Weights of a small mixture-of-experts language model, trained from scratch on English Wikipedia.
Size: 9 layers, width 192, vocabulary 8192, 37.5M parameters.
Experts: 80 experts in each of 8 layers, 128 GELU neurons an expert, 3 picks a token, a sigmoid router, a shared expert of 256 neurons.
Training: a variant of Muon for the experts, 440M tokens.
Below are experts of layer 3 (counted from 0) of a mixture-of-experts language model. Rows are named router (the router's row for the expert) and show model dimensions 0-95. Each number is 128 + 32 x the weight over its row's rms, rounded and kept within 0 to 255. Numbers have three digits each.
After each expert's rows: a language model's description of what the expert responds to. This comes from a sample of Wikipedia text that the model never trained on.

# expert 43
router:102121153111142114116159127127156159105073150199157145186162177134110165110061153130168151143129142128135113166146195138148108160122141120117062146117199109126052151169019107098136167141105126088083131102170141063155093129190157096110124115144138109145124116146096125136151167095079119138
It responds to: Prepositions linking a noun or verb to a following phrase, mostly of, also from, with, by, at, as in north of.

# expert 25
router:152147129130055147184148196151112168119106149147121111138142169154151120150121171183133150125137165111074148175087168164156131199075140136113119198144130104114118154180044122156083136137195145144184131113137153083112143128153134075074042153178140151162133117141114147090107114127056126079
It responds to: Middle syllables of foreign, often Slavic or Middle Eastern proper names after an initial capital or piece, such as Vranje, Vadim, Lebanon.

# expert 49
router:105136117153112128135133167122157127142140152118119093143183115164105142087138166151133130160078099167140038126098166161119068164131125113218084111104113116123152129169108088104097148186187122129144151142122130148129113173135199116079097074141109094153122125119099097095189105140106137135
It responds to: Indefinite articles a and an, and some sentence-start A or The, after verbs and prepositions, such as of a kind.

# expert 14
router:106068118151135138157127141154153139063102125131195097184141136125157117072100148113114179167112074166119091148126117101152174141102183153109063159135116091148126149115128115079182188136100158058090101084187169108147133151220125125143170113158127096133094192182071105122144147132146141186
It responds to: Digit tokens after colons, degree or minute marks, pipes or dashes, as in coordinates (41′02″), track numbers, table rows and season years.

# expert 48
router:124168098126081079189121188087115176119111172160111123112146147136146197139133137111108190130156143169098100162112170157142116177127169095159141153179169089127138103131113114068089109166110144107178121131123105092117062113117179118136130094142033085109124192160149067164148138116134121146
It responds to: Commas and semicolons closing a clause or list item, usually followed by and, which, but or who.

# expert 5
router:046113109139089114136116143081180121063169101112168122209158169107088131132164142215132133179131180132069133150117194134157125107047199117119126136144152164140108040183135092118185131132132153115117132093130123127122154208205134100161122087128085065160100147162140140137106100150097108113
It responds to: Words and closing equals signs of wiki section headings like History, Career, Description, Bibliography, See also, Personnel.

# expert 44
router:125129095143132104122091082165158083158158169099136129161195232061127107064101136151147158144112151177112128090135147150143099142101171141141073129154088111139092130204129154110156232117148145115143136131129155091119069148195156127133102107144084094136131153155135029150128144106096057164
It responds to: Field labels in infobox bullet lists before a colon (Born, Died, Synonyms, Genus, Coordinates, Nationality), plus commas, semicolons and closing brackets in lists.

# expert 2
router:073157103116102137161159081151141126148136186177238128114158162116097103166088127136148135153144113094135123168144123104168128110067155135225118126175098130092072121155091127156128095150136145072105160095197130114129107147154170114163086102143090167113126082156115134149110136116050140171
It responds to: Periods ending sentences or abbreviations such as Inc., Jr., v., Co. Ltd, plus ! and ?, and company words like Company, Act.

# expert 60
router:113131110154125134136149107192111142120091215115124128149147128161131141125136159113154113129108093132143093142137138184142129139114123121147095183093134083085126050145000101141169180160153165119136121114082121105174068177141196110067124027146118147136137107127109033166133134117112097169
It responds to: Inner syllable pieces in foreign personal and place names, often Finnish, Turkish or Slavic, such as Lehtimäki, Şengül, Velázquez.

# expert 10
router:074162113127114076194130178149158096133132145118154131133117139145096151077136138168147147163121115115159104179104139149133116121056149096120084125149144056116132139157123106159152128136199149091199079061156176134108098112168127135065065097139105065176098090162119063126143148084115117234
It responds to: Small number tokens like 1, 0, 2, 10 in table cells, scores, rankings, date ranges and track lists, often after a pipe.

# expert 55
router:082152113146130150133120116141116191088082181182188109146146108137061117114132157171155111147106094086128118200139166087137164165109126091175066116112157114118122136175135056100159113176137131093098115104137109133083072131132084125099136126112091135135153136208151096172144109100120153121
It responds to: Closing quotation marks after song or work titles, colons after labels like Education:, plus brackets, dashes and symbols.

# expert 54
router:088165109117113080096190163167149150097137139134165139155150158140144126084096131149132156131096136129103138161076139156129098167139179103155126176134149129148151081136116085111111139124122131129080107130154120057110103173198167085143098094147088091197114086173099141081196162086123139116
It responds to: Commas after a noun phrase or place name, and the preposition with after verbs like met or dealing.

# expert 22
router:113152152150084136177169124131097134124065121195162121113111149125142137080102118123183146156077075164130093113144094162168093159153146102214094104160138075068138073164156061118177146123097148051125129120116138121048117159112121117110123114150130052156144144119121100191130137090055115163
It responds to: Byte fragments of Cyrillic, Greek, Japanese, Thai and accented letters, as in Interferon-γ, Мечеть, Japanese kana, plus scattered apostrophes.

# expert 13
router:118139144177087126143146088138135147154131200175167142118173200121095075159098128129181154148120112187143121154127120112179125133048134144174057125131093127093070095179133124127120151130132155111088107104195161127091122162212115122165124093149089163152108101158124144156097148109068118168
It responds to: Sentence-ending periods, plus abbreviation dots after titles and labels like Lt., No., and decimal points in numbers.

# expert 42
router:059113159177145089138158141162098100136088111143122095146155106145130134107089145193145161140097114117102064169126156090186134150065121059128146136181133128107146111125132110121088148124121162023189074125092122093171127161081123065150130039171104124137132141142081095128112114141104105143
It responds to: Short letter-cluster pieces continuing a word just begun with He, Wh, We or Ha, often in personal names, e.g. Heyd(ar), Heth(erington).

# expert 58
router:107134147170059142209158139152156137102124148129136141153129165121091141100125165195180135151107107126110115176134145137135161180116114079171113144148215121141134069155101080093087143138138142075080110131131100142182066169141123119090097153126121092134128092153132096148133085081136089110
It responds to: The colon right after an infobox label such as Venue:, Studio:, Genus:, Region:, plus degree signs and bullets.

# expert 23
router:142129115184093090168205138143170098136144128159160128164126141152152101063120126129124190168123142111095116100181147117116149143146169111145096117147162083096128089137118097094176162133110174120134155111107159097094077147235143157100121144108127102108080115119124116138156130089080097158
It responds to: Opening parentheses and superscript braces, and first pieces of split words, such as Pre-vi-ous, Mac, Mc, conv, inv.

# expert 40
router:100123092189091066119120147080135114107120120188157134115128245158109198132106129184126122195140083110098101112154175147113129164038201112144112168128199118142094124198116111149092124146123152120138103084196183163150072194157083098149133112129086130152128148135071121082187131144140111124
It responds to: Plural suffixes and plural nouns such as -s, -es, -ers, children, members, countries, as in apples, athletes, markers.

# expert 53
router:097100120164133110115137166136110113102078155143105107153166162113122140092088107123135187135056083124059133142145132117169125190084122072144135173170129140101120107103105107141101110147149168075189074119125131113151112113097110085143090017169105118137129128120055114114132136149065080159
It responds to: Inner pieces of split surnames and place names, often Germanic or foreign, such as -berg, He-km-eh, We-r-theim.

# expert 30
router:122128148177130130106157137102154180057149176125109114166146126200079102121061203149133158177112099184107112166090125172132109160111177065183130156145194161036120157151121093089094150151197140119176093113099133121060160112107128132117096100118109117164114142127103094073167135110160119123
It responds to: Number words, quantifiers and determiners that open a noun phrase, often after the or among the, such as many, two, all, other.

# expert 6
router:105085098143129131166101095094096128134131148114139114174128159156135124090100121142114143149114097141149114212104158110125118164129130083134127131139106124085097091157140072081101117158150164148150097122162174137108085136158105136119110134171044162144096143131086057125183127148141110110
It responds to: Auxiliary and copular verbs after a subject pronoun or noun, such as was, is, has, had, may, have.

# expert 36
router:080120115134090109100154146137138123117126188170149147128231209120049121096095156134139081200093175168152128160105143140172083156126139118176118149099137161139157115149133099123091134160098152100112139088181137139084118126123163134132118127150073138190083098131152088154146114130098073151
It responds to: Pipe separators between cells in wiki tables, mostly after numbers or scores in sports results and minor-planet lists.

# expert 32
router:097140120192083143186162189143114145092112193150153069107145139120085123108137149131117105157085155111114093242138117116206083147113181158138121158079194117151132130139106131134123150138181148135118168071114081121109104116122158121169092124186128133203140133166134087110190132090078147118
It responds to: Single capital letters inside acronyms, codes and designations, such as NHS, WSOP, KSUM, T53, RTD and asteroid names like 2001 XN.

# expert 21
router:088117171123041136144137171177107136131066177155133102134140150157112120147094171184137157144105155125112092154139148122184132112103132111125140173152122129100095059145111101095081151126211138142163076115139096127146139159133144111103086140168133090193151082144131157118132114128080130107
It responds to: Second word piece of names that begin with a capital letter piece, as in R-wan-da, R-itch-ie, McR-ae, R-uss-ian.

# expert 18
router:104159161151117094114162135085078141099144169154121126172165141114095135060075179133116119137110123148160112163162112103143139246151107095161108107164170097128142140164087118062119110163143149110160082118137109041114112148158134100105084135147048090161105186167097165135126172115059138130
It responds to: Prose connectives and joining the clauses or nouns of a sentence, and infinitive or directional to, as in used berries to make.

# expert 16
router:098122143142112083154119175107162124119102186113170106152145154115135162076157138121136134168114098148063115113158141171145143134122113103128135120101220103073129065173121102094068116133158135054109094131196091059171076133129141089109108084188061140141124082135175131137138111132085093127
It responds to: Hyphens and en dashes inside compounds and ISBNs, table separator rows, and list bullets, as in Hauts-de-Seine, flag-waving, 2–5.

# expert 31
router:090121184130127115121138130159112128081104158100124104172146135113058124124140135124115141142112101136146110168070117135152125155133225178181113171108195139127127146178092148140156179131128134142089154059181082131115088117125162133121129081158050157134145160208094105196149169093113181113
It responds to: Capital letters inside acronyms and country or sports codes, such as NLD, TKO, CET, IED, NFC, USA.

# expert 38
router:139157166131093093126130133098163214123103115094132114112165215186135140079101200159136127141109060153117108145166160117164125174135206118186118156077124169104102127118121108103118127153166139075165102087099098177113133107117118145095132091153070120160098134155088102117160173100135144121
It responds to: Adjectives, quantifiers and ordinals right after the, a or his, such as two, new, other, several, second, same, and suffixes like -al, -ical.

# expert 15
router:036107103150132129118111117123205136043142140137208112197131150146065108157136146198117132164130140146056097127085160127143117131067166160108160151122115164151127092140131094126160132136149159142139148084116098068120112165176126110130107073108133052167100125151113134154116149151105097106
It responds to: Words and closing = signs in wiki section headings and labels, such as Bibliography, History ==, Reception, Career, See also.

# expert 33
router:120156110207130108116108144187119139083079159164147097084136146183155148123123143184090172171155164101138133213139156111114132147112136114115145174133145101068149150121082085153072196101128163071182110099153097098127148147141135090138092104203134122157145075179154126101160121140072084136
It responds to: Mid-word syllables ending in i, often in Asian and foreign names, such as Yu-ci, Ni-ti-sh, Fu-ji-tsu, De-ci-sion.

# expert 62
router:142168139130128079128113115107130096150148077126141145131132102168125151153086161129145169118059131183103114188074164099092085124104126095216099094142139118125050127183084114106138177176134169093110083141123128101126126226103114129101145117134108096117111116133086138181157132087082122162
It responds to: Short first pieces of words, often lowercase, right after quotes, brackets, hyphens or spaces, such as e, Se, No, cal, and Spanish or Italian articles like el, la.

# expert 19
router:128125079125058090124107124114137112109103146101113104099149109152105119114097146112139122181141123135135099171092120167141115163115147142222041157136195156126110124138120109122125135162149135081105104126130134158147124192132154037120140111189161156147144172159125112100155091035100093119
It responds to: Possessive 's and possessive pronouns or the before a noun, such as father's death, his memories, their, its.

# expert 34
router:132122116146129143144158091172124135123148182165134097158129124166147146124129203144128155118057128072135080123168161201192100159077136155135135126155145097132117164114102145132114131118108149146100142104170103087116118147163167092108099116174114151134066176165143127093115092082010098184
It responds to: Word pieces in Asian and other non-English names, mostly k, K, Kar, Ku, Kr, as in Mukti, Kokrajhar, Karate.

# expert 1
router:121097114149107125106164138110125187120085153124151125135157211177082126124156120137109141133139056181075108102144184126153114160106138086151130191138127109143149145128099136100136209138117132069118166076107100145082102121088119125092122105136028069146133131194149089153126148132143177125
It responds to: Word-final pieces and nouns naming a person's role, office or party, such as historian, surveyor, politician, director, Whig.

# expert 26
router:086209129121112104195143207071124123114171177156182087114145119128144191106112158116164141197133144150136105167094189111107135107081127096146117088166168126130099135177131112084153129132108128072123141105168182119162108121101114096169115089144115119118134143130145093104164127060140129141
It responds to: Opening quotation marks, parentheses, brackets and dollar signs after sentence ends or spaces, plus first pieces of sentence-opening words like In, Un, Th.

# expert 45
router:084101127135076114122147113172172178127069138154195146163140157178110100167090165120182131146122115154105071224147185161141131201123103108122082150109152126085085085186031113106113181131155132072108142116143163076096124138117156128121096115151154084159129146149175109130150168116127060138
It responds to: "of" linking titles, institutions and noun phrases, such as Judge of, Treaty of, Director General of; also for, in.

# expert 61
router:121136124129047137137124145159150129093070193142138204100143203092141147133107204127112126141117101174117114118124121181132082178139109125123072164149175128081126157134105131069157122137201182125147143105190091156127116212207154139115098097139100123206108096131124105118093137119091080121
It responds to: Middle syllables of Portuguese, Spanish, French or Latin words and names, such as Mértola, Bourgogne, philosopher, Sarcopyramis.

# expert 17
router:065108156110083097176102112169131134126142112105175104155149104135129107108136137139109140206107107144110111210117139129123170118056138180113085112171135055128147119143103114094175157134167151084118100051159144112125112113211135149100149102137121097170113186195112085098143171103134138217
It responds to: Small integers in table cells, especially row numbers after a line-start pipe, plus scores, dates and statistics in sports tables.

# expert 39
router:124114154135122091149150139182115116133118116165106091115127140180122148142109158178137199124125167145103133167096187116138131142099149117136164148132154104117108128115058093066139188128200149139109082093157113128131132164112163107099115149135132152116121146156149153103145114111062138108
It responds to: Pieces of unfamiliar and foreign names, often right after a capital letter or initial, such as H-si-n, N-zi-deana, MH-z, Sam-s-ung.

# expert 41
router:117102165122084096123148119163170168074134129207189106173145121113092131142108157174201151125160115156125105121100124148152120116133169158174024134153139065113093093147104120133122190128154132155116179116177095143142079134174147128095073122125136070189106141159089105139155106126072150109
It responds to: Prepositions by and of after nouns or participles, as in a song by American rapper, plus nationality adjectives such as French, British.

# expert 57
router:103169168150144135179140133085132130078121132156131106143156167135128142089065141117153112160115124138103092204157159133122073121129101108116110114146175112126102183137087130105125127135098147115154146077174082086172052154123111125122144112138122148132116131122118102159111182089104126155
It responds to: Prepositions starting time, source or range phrases, such as from 1977 to 1981, under 18, between 1992, at the.

# expert 63
router:135153108121142085107080144143111093099055139171114127143159180088108164196068189120129213136094086159101117113153119101179120177145098138131099152165119128074095137118088108135124133147114148148144120131170085150131109130146168122135067115176135154188109107149111136141141140126094066161
It responds to: Inner syllable pieces of names and long words, such as Bar-na-rd, guber-na-torial, lan-gu-age, Wide Ey-ed, Pad-ma-vathi.

# expert 3
router:061179164165113132102157108168082126082162140136165140114157148122117132102064156185140121132140099103155092182117125095140132149119124118108130109143140125123166118189058136075131112137117151108142089115146178083070076164175097116068044117157042130134116131177152132159138167115054150107
It responds to: Coordinating "and"/"or", infinitive or directional "to" (is thought to), and modal verbs such as would, may, must, not.

# expert 47
router:114122157150125081149133101109126136095158135155091081154175139128156120100124186118151166115057111102130080195093148127115133152117154050182127169178132144050085158099136091133113169153103163084186158110148051116135140149111117119174086097170091128104131130151103065084123145115113074151
It responds to: Middle or final pieces of split proper names after short capitalized starts like Ne, He, An, Be, such as Ne-ff, An-holt.

# expert 59
router:080126126178126070130157139083134120094138128170174112118154162134038184144083119160125089158121180102124084118134191144116132152037155093127107158066171150118094081216115149150125108169152159125121127065194182152146041156102084081188129123119095155142123175211112117151183137106141128119
It responds to: Plural suffixes ending nouns, such as s, es, ies in actors, rates, and dollar signs closing LaTeX math.

# expert 29
router:134160116169128132178165160077118154112148162144129078131159152113106102095126132143139185162066131111132125163083152162132143192080142108132106133166180097111108101134150105138097131197150139093171173116151132139057088113091133130177158138122124093129102137112129128126147082111087129114
It responds to: Opening parentheses before unit conversions, years or abbreviations, opening quotes before titles, and capital letters starting acronyms like N in CNN.

# expert 52
router:116095067158107154166154141117096183082139120120152074104181186109140121074079118122153135136087081168077114114142120126159151129132139071126113159133133134070125124117096121136152142153136144085131123081117190117136004143110158067094122039151088165122112106134074162147108152100122080157
It responds to: Pieces of place names, often mid-word, such as West, North, -burg, -ton, -land, as in Lillestrøm, Hammersmith, Somerset.

# expert 46
router:130104122189098117137101134143169129143162166075137151156131227081114106089128147182127145226129161135132128120137125136135102148083165119152115141137144088139060071184126126125116223123160153078103090143148113129148063190168133092088104146124126123112118124138177113172129087117136065170
It responds to: Infobox field names and the colon after them, such as Coordinates, Website, Born, Genus, Clade, Size:, Former names:.

# expert 11
router:150100131137133121207136104083128102127118099098137133130116169142147127123090135138165148145108130154150130159154143145145136117114140103136080143116101121070089116127107037090141127130154147133141097115142123130183093160192104106117106100209050144145074153107090078099174132121125127115
It responds to: Forms of be and have after a subject or modal, such as was, is, were, has been, can be.

# expert 12
router:165133172181131118162132121175175163072152126163151112122156168044081134156124120194152140103142151149110089130108154190154123150133146137127054145185111136060125088106121115082159198122125148152141125128112158081184066183215123106142077114159088064177105121170082064148137141094121129133
It responds to: The is or was right after a headword and its parenthetical in article openings, plus heading equals signs and table pipes.

# expert 37
router:102141093107099133137167197129126081116139204142160165116156182139066155155096189103150111151144153128110139125088177147107129103112149129155154187134126124136161109164121054140072122128137163114163115119140069105109118174132137112072175116120083135138073112157158110144115116080110097128
It responds to: Pipe characters separating cells in wiki tables, plus column headers like Pts, GD, Opposition in sports and election tables.

# expert 20
router:121123177138108105171163145063175108147145154145169142147104135159141117083134106137134190139104133124143112174123090155151085145124067123198141108101121133046129123136073058119127162149120189095097113048199188080107131121116102080140134113138168100131112113175131159131149093132074138193
It responds to: Short pieces inside words split oddly (En-v-y, uninc-orp-orated, D-iv-ision), word-initial pieces like Sh, Col, dis, and byte pieces of Chinese, Japanese or Arabic script.

# expert 0
router:094140142140105065162117203169152144122128181102157102136124144123095138084157148127165129148118109133078119136126149167135129142133167131150125112103155101058129069209124114077059101129162140060136081123202102063171084110176123090106091078180108116169115101129167102140132102132092112132
It responds to: Hyphens inside Arabic/Urdu-style compound names such as Minar-e-Pakistan or Al-Kholood, and line-initial dashes opening infobox or list fields.

# expert 35
router:104167131152142141098119164108170158092139155097124128132127128123058179083062172146133157139130113202107136177110153167150090157097201074215148139141136150092106157176138137107089123162221133107125085116123180138099112164128094124084127091120095161152071149130060111119148140135143151124
It responds to: Number words and quantifiers before nouns, such as two years, both, other, many, most, some, another.

# expert 50
router:102145099171138092107169135084134092094131122141122128153138134128135105151120207164124157162086110104072087123136114143102144141105123134151120136085132091079142112145131101149091163121144161095109104136151098062175130144143128087128101072169132093081181161153078129131100107114108084180
It responds to: Double line breaks closing an infobox block or paragraph before a new heading (Medal record, Population), plus word-final pieces like it, ks, ers.

# expert 8
router:152153150171111125125154168113178105128070209159147104192173175127132110099133156144211161210101103159083060140161130094122105142096093099122125117118193098109169056228102097057094171136161147110122127121140102106121062097146128106082142122178114099131134155121117096151134145132058083114
It responds to: Hyphens, en dashes and minus signs, mostly in year or score ranges in tables (1912–13, 75–39), also table rules and heading equals signs.

# expert 9
router:135134082182148111181148122129194143125147166143209147114177179083152102107072140136114146147153103183145098113139085109182124144081142104156062161182125059121060149146120116113109182136106146121094117092207128096118083198183132101131141101165108113097079124165113117179115110125124140187
It responds to: Periods, especially decimal points inside numbers in geographic coordinates and tables (40.25″N, 9.56 sq mi), plus some sentence-ending periods.

# expert 4
router:130132121122119117193113126124112122097155163124123094156196168135067137135096149136147154157161108121127083214086174173143121140093114060112122096173176119089196069140113095120151151133229140119183098145124124046093153124123156118170145121120036146109104130156179161119121121100140099154
It responds to: Pronouns like he, it, she, they, him, and the article the, mostly starting a clause before a verb such as was or had.

# expert 27
router:120149074109080044124113123097177120138106194140137125109132130163122148129153171110100163156160066117083131145174139141207129140113132127187158161113100112075138122136101130092118143136150148121145151045145136108068093101129148095130139127215147121176122102125114083124210125134052118187
It responds to: Word-internal pieces like c, ic, ac, p (Staphylococ-c-us, heptato-nic) and the apostrophe in possessive 's (Iraq's, bachelor's).

# expert 24
router:110135172144090068109150107120135189103080110155139124099139132125107108152121193134082116182131080210089066134176124097140145161142165142155120133131115135110089060161094125106113131132159117139140164044092109174160114125127197124128117081171070127187130116185106166191138162115132142191
It responds to: Word-final suffix pieces that close adjectives or nouns, such as -ial, -al, -ic, -ct, -ual, as in Pictorial, Ceremonial, moral.

# expert 7
router:119127141115101121160114141193137147098131109159171095152118096160086115143139166239126114174118146135090115143091074161169082143072167083161122180105148073118139113143102135143158199085111148132109163103162137096089101113133180105145118075137109097148108121207178091165116144099129132147
It responds to: Nouns naming organizations, venues, media or entertainment entities after a descriptor, such as radio station, Tag Team, album, footballer.

# expert 28
router:102126069171121107177130171127139137106150077121146164148184130124109115153127144143182149216119139187090121132098139172165111139117133107126099105123133128132159069164093129041089127205113141112131076113182128108103094154164122090095165104124107119195115133139131133102140112063132086178
It responds to: Pipe characters dividing cells in wiki tables of results and lists, plus heading equals signs and sentence-opening In.

# expert 51
router:093107082149120100138125125081119124134081160173123140110166201157102149110114119143127145159129052131057099127191158154145097221065141051143089149113150112123103088142125133156084110127148154065169129117153135109145060166163117122087076082113112133091125199158074143091176078137140113133
It responds to: Plural and final -s suffixes on nouns and names, such as sculpt-ors, Greite-ns, Lostbel-ts, evol-ves, plus place-name endings like -bury.

# expert 56
router:068111168123123100150114105152157087101127111105181154187142149087139113124144151195114135211067104171098152117114161091114096132106147122133109134094119103099107101172100137116142174144151146119166117124128133116131082114198162133162110063166149076103165137124150080166092133101094106165
It responds to: Line breaks ending infobox entries and table rows, as in taxonomy lists or career details before the next field, plus labels like Website, Born.